Weights of a small mixture-of-experts language model, trained from scratch on English Wikipedia: 8 experts in each of 10 layers, 10140 steps.
Below are experts of layer 5 (counted from 0) of a mixture-of-experts language model. Rows are named router (the router's row for the expert), gate (a neuron's input weights, with its number), up (a neuron's input weights, with its number) and show model dimensions 64-127. Each number is 128 + 32 x the weight over its row's rms, rounded and kept within 0 to 255. Numbers have three digits each.
Before each expert's rows: "comes after" lists some tokens at least twice as common just before its tokens as in all text. This comes from a sample of Wikipedia text that the model never trained on. Tokens count by the router's weight.

# expert 1
comes after: "\n", " |\n", ")", "1", "0", ")\n"
router:158169121169097127174132127121142157162184106057114126127117086155062084092122152170066098118151131067142198186136082096111145067134110119126182173097133119108119147129095162064132090096048150
gate8:155148166181124103105110105184155088147191161107089102113133136089129169120164101112128208148162150124109101169154152165147102105138151103175103097107165073107136150114109119141042146053176104
up8:166124120085114136160170092141122134133126132224153107152098088102170112134147134083059134149127107127137132137110152114100104095100068124100088153101080141161115119205158147130190093165188146
gate9:131123130091130113148147185181125138169157120164091198148072143151134181145107147106105190170164088096082093149222132119103077121139114152147126109081152101161085089107086117146130081105128097
up9:131138193111147142114111138163117142100107098178128142197159108096159140140159094105105116127151129111168167120123123078107139113156173132154149092140080179066143186143123136135125192104120110
gate10:175170116144160163142159092100093127100098115114129110112118154064066116091092142141085133142166025091149195150097144153127173142149101166152143123102113095130092107135135105084158163132151141
up10:125148106152087129145139159075145107154124130118119161070112138156167137091142199078106204148108115173156111140135123133132107136115149096107157126216130129136228140070165150122112123080092119
gate11:113146093075096122104140112113108160071057104131134149114137125091181144078062158160079143071166103118143082105132107167126131108161150087096133117136154129103073129101059120089101120153190127
up11:119110142170184117096134104143063193119071107104099108110139180118082093100116087121086116170167064159158129136126096136116099119164125128122159123123156120124093106112171073046175089154147103
gate12:151172096165080048145062163181145123158175142207125049121109107193059120143126104122106059130151121117115115148145122179040162111141147084165130182123145159094123158119114194129125118152144146
up12:123105128121090125123101145147124127130134101220117082114163138109140150123122086118127119158164177086076151089136087168115135123097170116158114068164136168098125137133126120128121144092139148
gate13:131115120116101120111085091183086106106144115109123091084092166129150163103096084178091101154117089107146092085134120138131156125130142077128120116107099132173067107121105141127177201086116075
up13:134159124156123087115092108141148098182145178120098120112125146172106124131211152144109136110146169112106197167135174114073126075166169120149135136157148133142182159113120127152066094114162141
gate14:146106094194123166127099100180094175098127129147133162103094109172099143137117104133092208090138106136154101130154130176070085076174170105173154174096132128083111104119046106138103139121084164
up14:150155165129142159129091085117117147177143108147094104165150110122150105152155130161183126168152115096120107158141105088072132093136054148143077123160158126193100109138171189098108180181196121
gate15:140110146150143128133111114083129152120093049129126147179086136139108079157175116072124133083145163122170087096140122116086096128115138141124156183175125135162141090170182135114132115135130171
up15:086190134111155134125177128167142136131153158111155136073150082098149041081163111108105077152150163136117110134131099116189084103165156141164111134123133102060142223097114205113075151128145163
gate16:150073113170062111154145132144153178122163095167137085160135158114123139138145129153090116160156116190100220136124118153118171159131115096120140109118123099164131172183118157108104116126094090
up16:105100107108126166112097179080092111157124119034166128085085129080109090121135162109166110179177125096101117115174142096150146130070182183149109133117136131104187130138155142150088064028123107
gate17:136138180132137172089118136103084199177089166124148184165159159132118149093100148121098153169091183121136184115165152090088061108122132102119120147095081157169083153144144120136065118102121097
up17:117177149151093140120144099165124140157111142132116116134174127165158156108158127141089092163135176158125143108091125143094129139086099189160099103125138122136131098141111144182087082182162138
gate18:112126111123195139170105109123132095126193167191142108070114124107077122062128180164134096069175160123148074106148133113122143132139118112106110090121121160094037155071141113046127071115140142
up18:118112112077153172119162072145134181181157066102151161131188136157058136123196105185173142098088094194149125160117102191074158134086117093152164133135105078118135106127134122200116159106145157
gate19:157136211115072102125142116151168117078141123090093151128134151155116107092101135079122124119090103065100183115142161085137148168106160125096158178097166128157144176089189163151113129104162100
up19:105073122076102134116151160136113167146132129066127096120106122120118155127132121112117072148134131123079178113149175089147168145115169187187158092175080120146154106189126117190183101107170107
gate20:107174127123114079095134086111111114078103131157108156144096147086162082077102079100111116099163140084091109081096158153109123151208147114165137091115177109115166128130110171124119154113065153
up20:116119089128079115084113113098145145082081145086087158107125124080095124197116122106122069123116148166139106203088134137101135152127070111133129138159151133134136131144142165141076124102047163
gate21:135166079121122137108158149126173113126137133090134139101131158140153122094160128167184127140169122126086141155182118148119139153111119124114233162091103058174128074139095123120130162134107148
up21:135157152153190038143112139163110087090177116121085146210134135222091091170070095132152115155145103148109117066098100165139140180098182118118153108140092088087149118088187136156100144118137108
gate22:160139137096151120157131131114144155090189106128134065199121208130084123085127115153146137172132080134109155141101173144125213144143191131045085106118119105165113174140126133162114082216136123
up22:091165089092155147135160104155136080095160137100162097093135135076114104163135139112135124152129106137081089170153135117134109086237177074119115126147096114135100166100136107128086120117180106
gate23:131159158125081101088117120147068194037079131145112132150140101083166087120132121104106104124109134079142141121144118095115097116123096144196090090112116134112208101145110165152141135122162109
up23:106079082134171140132116104184141116105148097108167115175132112163129141094087112152129150132155118151109181080077152138141115168175142062098149144117128123150131161133102068079094068141113102
gate24:162060161163101068104122153119137117122104163099102124101173132111139160084102093124131140153087061132053112153160094157171141073165125146093121139097138086180083141139103141083114098120147136
up24:154138134118122141156097119128119134151169082178127149178106139174140070145134181075098131083173147169130118219133134026079133127093080188107193121091141103181086149113147195120131114132144161
gate25:083161082127126108107118139173063171144130124079146130146164149119114085132085123131120095127137130138110162178149152128150087194097102156124136181097114119185111146144147082102064152141106147
up25:173136153102129181120147136151182165129158159168105086145080124108133147173150167102108148127108115192145168076073106103167123128161174124055177039138136128135111128139086095103111129081107100
gate26:142138146155117202168169115109143125113117157124095134130084138145125088110117112098129087072163142081091145180150093150094102103161132129158115127223104120107145187097119133057118136111156126
up26:089168141115151188159126123081074142150113136108131160140114165127112137165076142073110173092148124074098109109131183127121103142091131097123131098176149147137131137114117197108205146199110150
gate27:111154137146076141156146090120127107142156116126150149098078135146098068108148152149119150175127113095112127167144114131094123112108187063078215110145116097207093056118122154126179113113150099
up27:139160078124143149115137094107104116113094164135192094098117122129165144128155146093091122143147149096181141128168174118171096084118080198197101116151178129072125117120064172102129144160091113
gate28:149142153091084106171175163092146086150152047146144074137113191097120114127149146126150135195145091102089090100155174117229107131133178147112101085134135164161171107139143139127073134180113099
up28:120118124103108147051143200173120102142101180111092143185090129142156128165097127075118195089180195089151157134120128132152119082120104123192135137160151118149072117159124142144171099111171130
gate29:146128108166078145142054171105162124098125156125071176181139160114090086120126119144092152157195167132151135132177111150128100132125137197135114205154123130087146132091119092086169137062143148
up29:106126121104138141088143122138146138156127020121158113162094142138140140117103086154069111116097072162167064136177152124164079102145167063148123137117051135108053115154139201097126132134105127
gate30:144104159137129153122122104131170145153130153102146121072147157105131181117093095129138114168215123068167152101040137077125143121116143080123156109070164098115155117082123131123160081157124124
up30:165176051146143099087070171164107133119122200145117111172139155176144148127142094182141102097132156105153126111187156168137121141138133156200188133123127134144164122175189175077119140093108123
gate31:142139131152158125094177143085116151107170172136110120157064129120090089079110121123121123101124216164098129149087105155087136086090166153110109182120155070100100140090121090107087157134159139
up31:055178174186186112170173192104117120166130160103098132156128149151152144129038089145090116142108147127152141157154135107138143079107170161180122102142115158141095059149121137118168162068090189
gate32:125192181137068100086105099119148153144146187110074095137097134061078119099139147091151119131121097225142211158140086123132145097139158176083128121128116113088080184120131150113119108161134127
up32:185154141107161164154136181119100157181128124096115119133118146157147069109136143194172161117206112135091099183090123162100164148125132117113176129103171160169136076162144186125118105153139096
gate33:108110173119178099120089103127125123090192176145103125110127170146088011149186114109145105129140100138092093083106133061089113141092142058070147139134113125137109157136198210206105067089151097
up33:100131167111116156146097113108106078065107116125123058140133117114160133099090110173085145083104160077123171071104128148126165068127159165099111078089147113154113173130142046119146158140157147
gate34:117199137157130121152111134152150154182137166124144107174139119161161128107102141095110152129093157181172141161145162064098151124124124148109145156146132115130108141168137094116158144109057093
up34:145079091115129151093175147101018080092168139137117165104085182135132073138173163190142145131158158058135073169130121107135132118086135110195111162116084110156165157120172124093131159099138112
gate35:183094113115082155133127116160130151156108108141136107111159087098167092144168094095056084116176092120198170167128107136069132120120075097167099148136189094191139158141134109154079157146095155
up35:182165134053151144113118099165193131139124082136145123117178161138083154118161125154113057090135163130096117132099152160137158155120183078158198095146116080157126156132109143121167121130084149
gate36:176134116160124133107147189049147106132129153118077174136132084136103103132160139086085189124200121133141174155123166169096125073063105148151133092155109094112134071133085162137129139128122125
up36:083110150106137149199163123109113153111094094082148137181097095115163140141157169179138096085108112099124131148166131137119129123127123128088125107113093079151063186136141132129150149137102086
gate37:142161105197138129160192105094166113116157133088112121125109143104110121155111124133127152080162170143137143144172170171125094065173165109099077168165077112145150176083115127089144116133152089
up37:110130141154122142087079118160173176086149145210090140158101136213165092168151085028178117186119135154178121135177128092133165140117065145089186099110115110094100105139144182159135077133088158
gate38:131141111113149139149085127160043150131107063155079156148085131143138116151108184088099189073112115123124124068176093159081116074120111165071156117137148087070093129118073129160150117208133133
up38:141147123138119145108120177098125085146182093122076143114108175114193135171132124122040225155156079121122120082138131130127141108142154123125115133162127170125120130163126080119119131198123144
gate39:147174126099124131165148158115084081150141174134072103115081116148132148119121088150157127033105166129139145125147153142152142137099140183122140148196148138122121091069120118174066131169143141
up39:098102108142121131093139148115112094107129125094145151105138145162106158105131074170150179096055126110093123193164095175166091080135072141185088074134088149133094097117106074124128179130104127
gate40:161102091134117110110092123079179107122049128100097154108051109098140085100159144108120169101133120085105140162150081148142129114113118172173164149138120183127128130080097085123136107124119185
up40:135190127082148138124141141148104176112147181133186117163157108126088109117129116220127130147126107148223135130109099147114163131142140115090164116110147082121127189170162217040115145163118081

# expert 0
comes after: " the", "-", " The", " a", ":", "The"
router:156122140135116160110163159138115124181150153154141072115153114125097084145146138129177135166122179150104128196152133073164098101127148095125164073082105103158124122133176124132137167080098103
gate8:144098114221062169114171089135150121122138188167114113123170136170137115155103145118092158045101124130115141112160090115193180161179091099089156179093100180128168121134163117112110135147138111
up8:137151177195124125135114094094142128107119119098155072086138078117152149179102093100119162198125144153162132103104148127132123158126157134100106119163183160097091145105172150084124137072091114
gate9:131175158044131120106105080141106156218164076157124137116097170133103107090113118090105115164137074075155146138148092115117155073097099141113134111106096117122116077161098151125095155090079105
up9:067172132129150094096128150149070152186149149126150160083148198091176144149112160147154181190202098115128166134170192169120126128117145109094122143156097170100141154144154148132127173164074171
gate10:108115159152092174088183161127125103148146127110110137155124107115103116126121044123094112116152125187140137156107165164137152086103179095104111038053139150156109133161173131110151155117088090
up10:139137149140056158084112078157151153176115084129099106114105112140111098132139108161053140129136153119091104134137154107131104133135103132091125122072160127132189184160141090142144146170115117
gate11:102171175165147107062123177201111134136172143076152102116145120122120068201091097141141136161178120156142128137090135186141079108132132192092121172158103156155141157194137153160121073119097104
up11:142094126117093091131121160115106210199116039163179091106161169158141151078112183149157092139081171128125122090101107094185127093181095146136147134052103130130092139173097147156121143135136129
gate12:131129142116108174140176210137115111105104123188123146120124145141083161081123174081126088104122139116093123081118103079102095091123143179133145097128085088075097100108182116122125191133089147
up12:059103113110111165155065128119163129119164148132125089121129109137097148068113150072167161102120153188190140075178142153109173072177143114080103165122082151092133090131180136175121142064137129
gate13:182146132131136109127138132097118147108126159159111157109156197118138150157135192155137159126139156098127112147173139125164085040202059138090095099149084072137110082176168097190135197107111074
up13:109129141097175118151137028137169149121162114206112112134115141113165113159147146154168144138156120148084103141148171095149148086121147103106164149090148159119135106054113109163129130099173106
gate14:072137121120102170081111184191124171131105080096118116099085101119096125221115179159149178178108175153096186134117173066112118129181133152101124142180145132166113101119112087083120139116113102
up14:112093176136134128161107115096187170173151132070153106229120159109134143163134158119135143081154163127151106123136100104148129076098137141143068113075078133102109111116154120100113113112180091
gate15:143060092135064131131128100156152122153091145112118153110090045183093065137094162162185121090105142132127095179113119169162104145092118100139164161177090136100167110109066144145111104122108110
up15:176096158111141145118090152133170162151081138206131126126162167082151135085131099160123125125120164129081157120128091085114167109095216164146132144106178112132150070058101107128089199130164169
gate16:113110088169113140171106133181119131130129126152069168073119152060097162125154067143088103161152148177175166103162134163160138101144111139110162084088081134157110142114121090093131157098091155
up16:134130174106168149081181131121154176127077058165185084142124155158141119117184110145098101211145130134153142111126169087105130107116152121117128118134126130079107137124103133076054209081109062
gate17:112172182169067127150081097108091149118087040086118096109119084156112133113100115144083159100155135127132177078145132156092126134131090135085185110141132140095144108092158122236101143161098111
up17:174139134097126055102184158129107107137125152153110144139122129063112101104181149144119092158147140188140106169158130110105118192106125080127170096103055091121156133156100154041122159084113132
gate18:132082152150071099075144138152089148198181164141091133162167118151092089130175163145167151127099119145041141156158169115130124140133147152123136134215081108109100131187123089143116145147124085
up18:096102172172167144160087136091151094123134167131075122106138138132117081104195048102108111112094085122104105175152108090125096151155115131090111160113155138115102156161122117078143129163076104
gate19:143169139090075115104080128147090175135182130098142142111186129156096110122097194130175176143115082181126160118180128149124188101172065114113161093091097081139154141100180087053128102064154126
up19:148137106171120054127122156131127198203123102103106074116150137115116115105113097135162106167098086152206179126132113134123130149142125133153113148099135132185146172151125086106144140140083070
gate20:101099154207162166155117142179162137080146112128084140086170095160098146152178095164149139112172132182064158096143166142142170119118176050117104108097170070183112145069124086167101152114160145
up20:113083109065145104182136094078134131133193133106146123152118124184172082141060130092131096123125194122060103119201115126108110155112108081130096151204113159144137110088098135109114182061125103
gate21:140146133164141201101131136109101119122123166132132125087138138126107116070156143187126158110116120134171167149124157159086183165082198070116148126159110111074078121170150118172112137122111122
up21:128077115150070158125113146091206147143064152145076086101121163111134131132134113178055148050160139196092167126173098088162084138154158141137125132107112123141118155136121090124117141154096118
gate22:097146107116114092117139099188116146121095117119159165122130080147141067153137139090137116234073121085095124074089191129187143098162058131126130142176121182139134075104103137148133101118076069
up22:148121144092106146139067084114156119064132128140162148123104128129171197129087100139118167078165086148126168121133105070143191114115108088136106089127203091039129070111151106108133089120123143
gate23:112130110163105109112181111078187144187107097095085112115144133150153109155067112163089134155089055073121085162136175163127190123174121147127103170148087099121128139184102127156174159129174077
up23:098104142084187132125126099090173147119161114103129118115105139108206117130128166099103061142099155061124080070126162117137136152122178158194138148119091170099153203105118121164135175185167079
gate24:074062169155117099145116112129110133116142105106120082134119056134102110127109164141161106126138160125075063176152121073104086125101140097117092183102083122165141154117118151176100149130111120
up24:220087121129108129089129110137112116193121057136088058113192180145088118102115105138148110167129071159116127153092117191169178132155127150128146053125086099081141118170115071132140111136109118
gate25:104172104188126163150127141132110149190130119154104151066092161137105090141161128095111110136142117115152147154130171084178079157151160152198110092072175147093156175111126103073176153132127046
up25:112104149148128126143210112114117062112123088121111114054072129154094133143163190161123107071129216181136114168070161082139194135141174112095134117144134110118095158145119145172074143161133145
gate26:107149155101103133048130073131163129163107145178094101050107081171115117136156118186039106179143120141135104168087194133128121098130182140101126130179118075084148162103056180113147173131113096
up26:170121119120116163122119120211125167182154073095124150114104102145158165145144055136101124053144110101096122128089149171079168117166117123164138146156093177138105133098154169129108097163137151
gate27:121133098088080187151121098167134138149127152144142130126068129105098111107155129083118146172111170114116140149125161112148099022197119100120133090067152131117115164118135049118156113163088092
up27:177046156108080168084082063159120139161104101148129157139130124155139158102120138077098097170130184095123134099133112137137140137096109153093083101176171043111115119105180137135096108063163167
gate28:160131130162100101058112142098132077120121048165117137092135103146082178153100223106112117134176121124128140156170133132153116121122098125122136094120106181106124135114133147153136180147147161
up28:154128175165157152183127115118102152104103114102176101198108125126136100173204190136117130157101108164087109108126103196116108130198136156147110120113112102121111105128158105171134140129105087
gate29:112112094123079138133128169131104119177153132125140187166159139102067052057177189165128132107118082105126106133175159091142123087110115142180152148085120094179182175141158140124125138104083118
up29:064100124198149121125179158175101176097142178185141141183102086129124059173067101117136144227093170125106099115173154127143105158118113148115123120107136084142113112106150110123141109076109078
gate30:129085139127124122092159128098153059097121109129187201085143119158084175123131062106150126140102135108099125149136088138134094102145127163126163131115126116144136114136166140110169134151177124
up30:148094150145132063124235163139156099144106112147088099156135101151122140115138130084169167124103101081106137105121140109077151125138109111181210092184090089158102112081145183120120138145162169
gate31:104089096108144153170114140132095160071137136102149128122162121161080101155115183102139115085168158206123169115171097137111150138136093180125125146191160161163128147164176193151145071159138077
up31:142131114133096142118145156051119110115122158132128160120093112158159115193136152110188125115150155129092147174107161084095134126091114077127130078195116142117205138171103111151162125148147076
gate32:161083124139081125123099167173164129089135113067156112143111078136124148131161132138140104121108122138162153146169122114091161123144155151069132113134107089142092151136166136132161172097151117
up32:052106121082165074125093149133095171108150122152118085084107116166116104141091100115073094123165139144153095138158121138129063117121085172141147117064118110106116146141140166105140140126088142
gate33:105109205129123128116112158131131124108108097141093136059114080125136082098127145146097155055152143168115095121102102123137137131175180106109192150178133162102147102162159131188096113117102141
up33:129114137083156130064092131138107112104193155115138136110144113115171104138150100059134174138152152162121086108041196143127208068099159122108122174181103149153080154163147132162153093095110140
gate34:122134114129114134102123137141127116092155072114107137053123043115108116168146174139113138152042120195113166144102092163121157099148081090153149105119178118144132157114154152143114115169098141
up34:121127135131089156149129132126097195125134122185117166134135063085116151063151136136152112078118124104138171183167123133052155120139118125139087129032176166200127127094133155164173154175147166
gate35:133089145114142129151158186112159107165049140111108121125112151096168128055160114182137162118201144141128143137143188148135151144106139171131140122081123111131139080128144118123128126142097115
up35:053138132102150119150134055065098170149080132162139150081164201179121085111099140138123123064123038114114122128122097146107101184142099162132106109151083123122093133094148119127156127170159096
gate36:130119132148193189125102060187096088106157157136136141165104148081109179155109110136133121154098164129153169166200160142125156101124189133147141167167026134097099170091109080116077123099168117
up36:135127133134152191063192158120170088151140154135124116133116128113101116065178121187114102110190150154198188146103106145139102124105151129130100190168177171063150170139147070155141102145112135
gate37:116155136111127150133162151104114176084161081128090109115052071160146114157118104141122142104098147101115121158151110175140193120179115116132120103186159089187164154147151142112170170084098099
up37:169157099132166161119107162113151105137109143149163073067145126101100221122154181128172127156130101164165161115117066106146103145187125086161136166173177195107163145106108140105126138121158097
gate38:098100075147129082069114123085115176164126165098167142097156093104066087142104122182115099125083154150057136172122122118157077134123155114130123074055123107155145101133125150167133115129158128
up38:108106115091137186096104146083100129110169131137144184200082105156131141182135174119154064117170124089159112154137112155126105097122149149156152179139154144121161186091087173119114131183151091
gate39:162092129120142095142135163125163186182139097158150182190118155144150090093142113070133126121093106199076148167137141086116171127098162097128128150096082112106081112103136084112117144166196062
up39:180157148076164117156095094186102131125121097117114073044130137129195099125142120164148142112085105112116094128108097127163145111119114175130149117121152109119134126146098171124146048117104125
gate40:154153109098165112087122139112131112140184139140106085020087141149173138101136126122115080131100118078121200154178158147101202117162194094128165106131122117156112070147117149185174138116127089
up40:100145111179135153133111137126037108130140104170104175133130136124093133094113129112140167088056133135099172170148095154138113141121144138052133074139100158126110118135105163143117194073162102

# expert 5
comes after: " ", " the", " of", " in", " (", "–"
router:140124147165154137143143119096157074117143141131111114114140111108055105122120096118093082156142187168108114154153098117123087148099141122111184122134172154140105197163078110200119159143136119
gate8:171104142163146096082052065110167153137116121124110112098138086162106133114057143180101123094091135184120130138159132136066173140139085098132168142107107181153174136190120117155152129162096177
up8:123147123122127169146135125057175138129107175134202157068094132088143172119116139130095152091125113148139154194082097079160116090140126139090078136106138095205148107065098148132097125117172104
gate9:131167142137108160184159160132139188065138120125094107145071138133095085117186162140114087072176130141083087026168135131132096152071042085092089166129096121150114147108116089122089120144141134
up9:106138119141079133128122135159146083148151073085063084125156120138100072082116106074103163179161179166119159131176120133135176137134185172113102177160159145117159147141102067133100141104140104
gate10:158146098161081214124082083075094123104135106137118137096135115145157178151082102098105140027145094109153053070162126166122191136165109140106098116160140142134164167145153147101092136144134112
up10:133116057170099078142101092140083151064110124124171121161110082136093133139169152147118108156165127152105137158126127111066091133083141127149076133165160115094119133100090104085146085194122128
gate11:127174169217125130139088135105139107123069093130089116095092144113094174095072090088109142159190131122152178135170126114181116105166076120173171082149086132179093146138111174132055180119132062
up11:080174123167085142184097097142092121089110140080183167167124105126141176157157103104156107152068168111080116103087139151107129103138115145116139082155137180186148113125129110156121112123218170
gate12:185088113126139112126117095169117163189165147091105160100161132150073110099143095112111077063117105109144128201117125144139169073110081129097159143178102118120126105131110126127115096095154076
up12:094151077075210097120110069126104167128182105108113151131112099117164094118087075118167112057095126090112136089137082123122136114139098162195134174163094123108120087117083088111106101112116173
gate13:102114118098132150121101107180162103126189134138118086089134136118094117113087113142141113080145101137149103174160170175162093051115094133129107138149122149129123140149110103133141143111108140
up13:155156111086137126120128134150102119129146125097106145186135069093139141122145190151149178147102104157169143150131187145121144144093187209121124112110141090087129095109079148095115148104152129
gate14:124141178161061127089083072145110082175166181130121167145081085130090085157141118173121110178103120155112149110125155115063151138059124117124147148183133133132156159086109097145126159163125119
up14:104104073156106075130138164162092159179153175114058125113143160112082105191110138202131124123167152140047151159166118157051122209163115160152121191101122086118130099144113143140105115109136107
gate15:073081187090118115132187157114061141207157110146105154054103117179094105155136078103109125084129186130061116127136069108174102142134086148161124129180173082128121108137128137089116202164138128
up15:115141149117110126101165150121171120151091115160141083100116182123198099129117138122095191132168127122111146112098133098113132159105102096081071126041110233123127119094124082134078100117157160
gate16:163101128084124116138105124124132154132133096149146102115092169156125111164136192099101123161183087074145155103141189137044126130123108077132072157132073118154107105105116106168110133108102136
up16:199112122098138115162134160102103120110149145159117088134114123110155117140146167072168102134151047123158121162132100075101182180154068120150112099123080167113137117087130161109108083106182124
gate17:147132135140102123178143110088122119173139094151148099138098090117155095133105078102147177163140121167127182122168134179133192186097102127165152147115111180158091168136156116172123199056134094
up17:151154148153114170082114083158112138135139177101124055139116045150129112155139092095115094209132129137119139094159091177136076116125155111074116095143136117084130110137126163124162194101137173
gate18:168071082088133139161066132153130077142131089135101129109071135183109133111084115162089150094148130153065082143188175133103120097175101125151123124143172124156110141099140171163127111124180132
up18:159182127098151139138119133138122146088168175124139177158088129137100103126104130123135130175164136148065105134146141143117096149117139125092079088176127122093114129111149111073170146145059129
gate19:134118163079126089183122154140116182099080136101112107094099124151125103134093109137091080110162098120109111150083087132130056109080089116151124132180129141146131148147139177130144118192086076
up19:099158160166099153165087106172128120101103104104148150158178092119144088156121084168148117227090158137132141116104152136162107176128129098196114149081128172178183135114118116194100134145142131
gate20:141142147066138169140155107168144163113196115179143069139118138115162135157115163095132102063049149104057140112075138193124136092135157083141123132148156123150088107080149148120154167107149094
up20:120091113124103167171132147129077140099147187083111111178089157146128095105128126147143085146188146070142101157100123153118115135062153068157135094124138146124154134149117177097139078214095156
gate21:109122134131111134111043087121117156171088118089101074038155134163101138172128145145093091124148153178135131112176170138123130190126168154082122108085122090144078150142054148128072132117118102
up21:149104113181096153151138105110124125102194163102113121175127124138139100120126136166085133072167099097105107109134132113109120104133109065060073184126152163140176145127148107112169143164156112
gate22:158119084183137102129061148160135141104102114138119168111143119170128124145145186152139134126166155166100129166140087202122124159133151089145128115157122141125059107122093130140127141107067125
up22:091166068121086099094108129164060193085110116180175155169118165092156153114169108092109167101113088077131153090069127121150124167091083153063144160115192135160156069085121139133091169106106145
gate23:117145125100110202135128108117150060129151179111140134148090117107096145102100117149061082133235133094110163102139136177170147112107092115127145121164192100112153146160131115111123179100138097
up23:115224105133147110115151164155134140158188175111136133174096144167161172116174112167187154168112119088099115112136120111046125161095160145131098168149133127133122140148133068073155151077097140
gate24:119108157138091141141131174121161155059089081129074143094109189143128111124139129112078110087078081154092105118154121145137178161154108081086129146132165177125133139133158135163070162147192144
up24:084091082058132178158111157092133168110135062129162181108128149124135147168085142129130093160125118143137158161179108120177174144151084093221089159097092135082138113133121108143167151154119106
gate25:140156183121131137118103143113110180091132121193077108132135107147127137119105119180101119113146134117122062132124115185128136089149057097134143154142104114114073198079079100128105112150104076
up25:147134132095185098105121135162111185127083085137167110192140116101183154124143190142122088153165140092088112127101144129101138105161092151158145126198114171124142115106064144167107066085173092
gate26:108154151101155171110130112105124151106148105148118069096094086093102200097179102155096068107139178137113136147163108110143166123133100134152109091159089097148171117120122125131073149162126090
up26:107123117101068087124118126101174126114126060119125171171206140129080119133097144114125148151073104166092155158139143082150143143119161163162127116101135167133143147128141141145124138074169174
gate27:120124128158089132212063068089102109118105142115124132173112101138091060163111115125109100170113173101050133147134159126147101144119152070143146186124116119100122165130094069119102174123123174
up27:136159117158094081116109152135193138146131138120129123104093076167159178170095161154103140163158167128090095105151096170149133111136113072151128108095129130095098151123140174164138079091146100
gate28:162106120169141112175110158100144138107135139107167170094106142124125105138139123106108083168123117116073120143100119108159156100119120110186135118109140172116151168142111105110151111173139104
up28:155101130131145082126132121097106136072154072055160116128158074125139095164085164120108126150146186147105115088185147168106128081117057164146116085156139109159170113091097138109062151145136107
gate29:140118093137135132116168089160134140087145111157073126164112234189140183107126083139114152106146109112155151123110157187167112128144111135105083193145117150126149157094069076112052117133103054
up29:126135106065201155142136154116121116098114081161152151119164162133143098148121175109090118118131107114155117127111063148180092191126162123133103139134127119129178079104201125167189107135129145
gate30:137103158167140147125116096018098146116157095128099136144145138152109112157137096095136094119147092161135116118117152168114180151084038119091171109096114076171126197184107156137119201142187097
up30:096095143152102135142061097077205122099128135126118110093103125155163151154143148089099122224114131135166166211120177193153142103061105146138133097108116127128117095149142123160093190112128133
gate31:120098179173110153144070054103132109112044134092088103074095101223122131164147149102071161155133185120125167133156123141113100068126116177141155093124113150077176190133100106133140145173143116
up31:086154097146083165153178151157054152094174180126096118112093109106105073104124050121137036160132092101121107096153114150150127136055114075141157140125177085138101151114124135133143134140109111
gate32:148184119085183176138105113140123159153178157152106115084129133199068112164036132131131076130136129162144076136188104131139145141169103125185098147119146132136100205110067115133111087178160162
up32:143070171198065121090162205118129138159013104142099123132162138127107117102148153130097115153183119119127111120110114131147060184084183153118139120093134106116141116132111134142108148124205150
gate33:148169170185183119160083088131107094051161139158117111106145102153101081102062101141101084117161121112147120104152097112195103164116102126164140134143156161125174157096049092165116152132121102
up33:094111101143073068152131086095148126093091094105118134169133151106086119098216139108169108099139137119144147138169096132128134138106102128086125160180150211121154113129159123132139086096128155
gate34:098069172180118157135062108039134166099097124146116134084114143170085108176078097142036097104149136121133112129147146163152088122095117082152102104149112163144106157096115202128080187154118185
up34:065104098112117160169148091148165086134154177127146140082082144114049124068116157112129133162094088167186081113100175115106128105119071141092090189121078121201116128090100081144103089117218114
gate35:118132154148088127131195144117089152081099137117132109109148133085118143118130191111087137127155148108173158141174055086103129115095105132146141096081100096169143210097147121173178152147154119
up35:122159065128170105128128172090149165147120084105109117164142097168195132143122150122088151098145116173218040089166121150078139088125113158061144156088110127084109152168085146137175090106108129
gate36:091079113116159102132116126131143180154147099093147130121097102169135106188137147096129148125170110136144146093157119191069156095132147216109120138115204092144130144193102152152097101101097099
up36:140154144139128167170165083096157124089110146145122084099140127143157107096153130182136138090150140109208118088117098168122042117166145138078049129046098131131108145126133124124181129126190140
gate37:126154114137087111103116138124140175128097141162145134106102112105140129159078113160071090051174077149157130085148143170151119066168129157167109102115160102123124148186114102087177092131071128
up37:059127239057185126124159118138115105096132149156115097164131201127148127108216113117153128160055079118103111130129150140093118119105088137107108167113106111137164123099217153124059116134116127
gate38:145144151179022144126139183094151131156170140118120090148144079152112044078106134130088129152120184111138105170130069166146160106093102149137096187101147113193123171182098129134097158176118092
up38:076142114140103179138174142152170132101139134116134151127071125133190135075158084085173096163116137161113166130084145159104043148117164111112116122167095185148182103171141138168135140094180102
gate39:133162145145136065111105124137137157146125071159069087083116174170124110102113155114108115159159118185205138116176118145115109106215119098117172185142133095115106098185163167110129158130109141
up39:180109157182157168170108133087104082141068124110236144050141127151111088158094141101111175139174092140162143103101119129165136158126123078104122138163100149112139168150109125117148114132096174
gate40:145128136200114182117118097108094156181151181131112106069078132087148088177074181146109078180133107112111086139182190162169165100130105102122116131149118081146125105158136095181196074133050146
up40:121108134109100164112145161127187141088072141127170206129118085136163081136154114113144122110102115111075146115141130159059093088133136107109136143138120118202176126152128118148139172124094132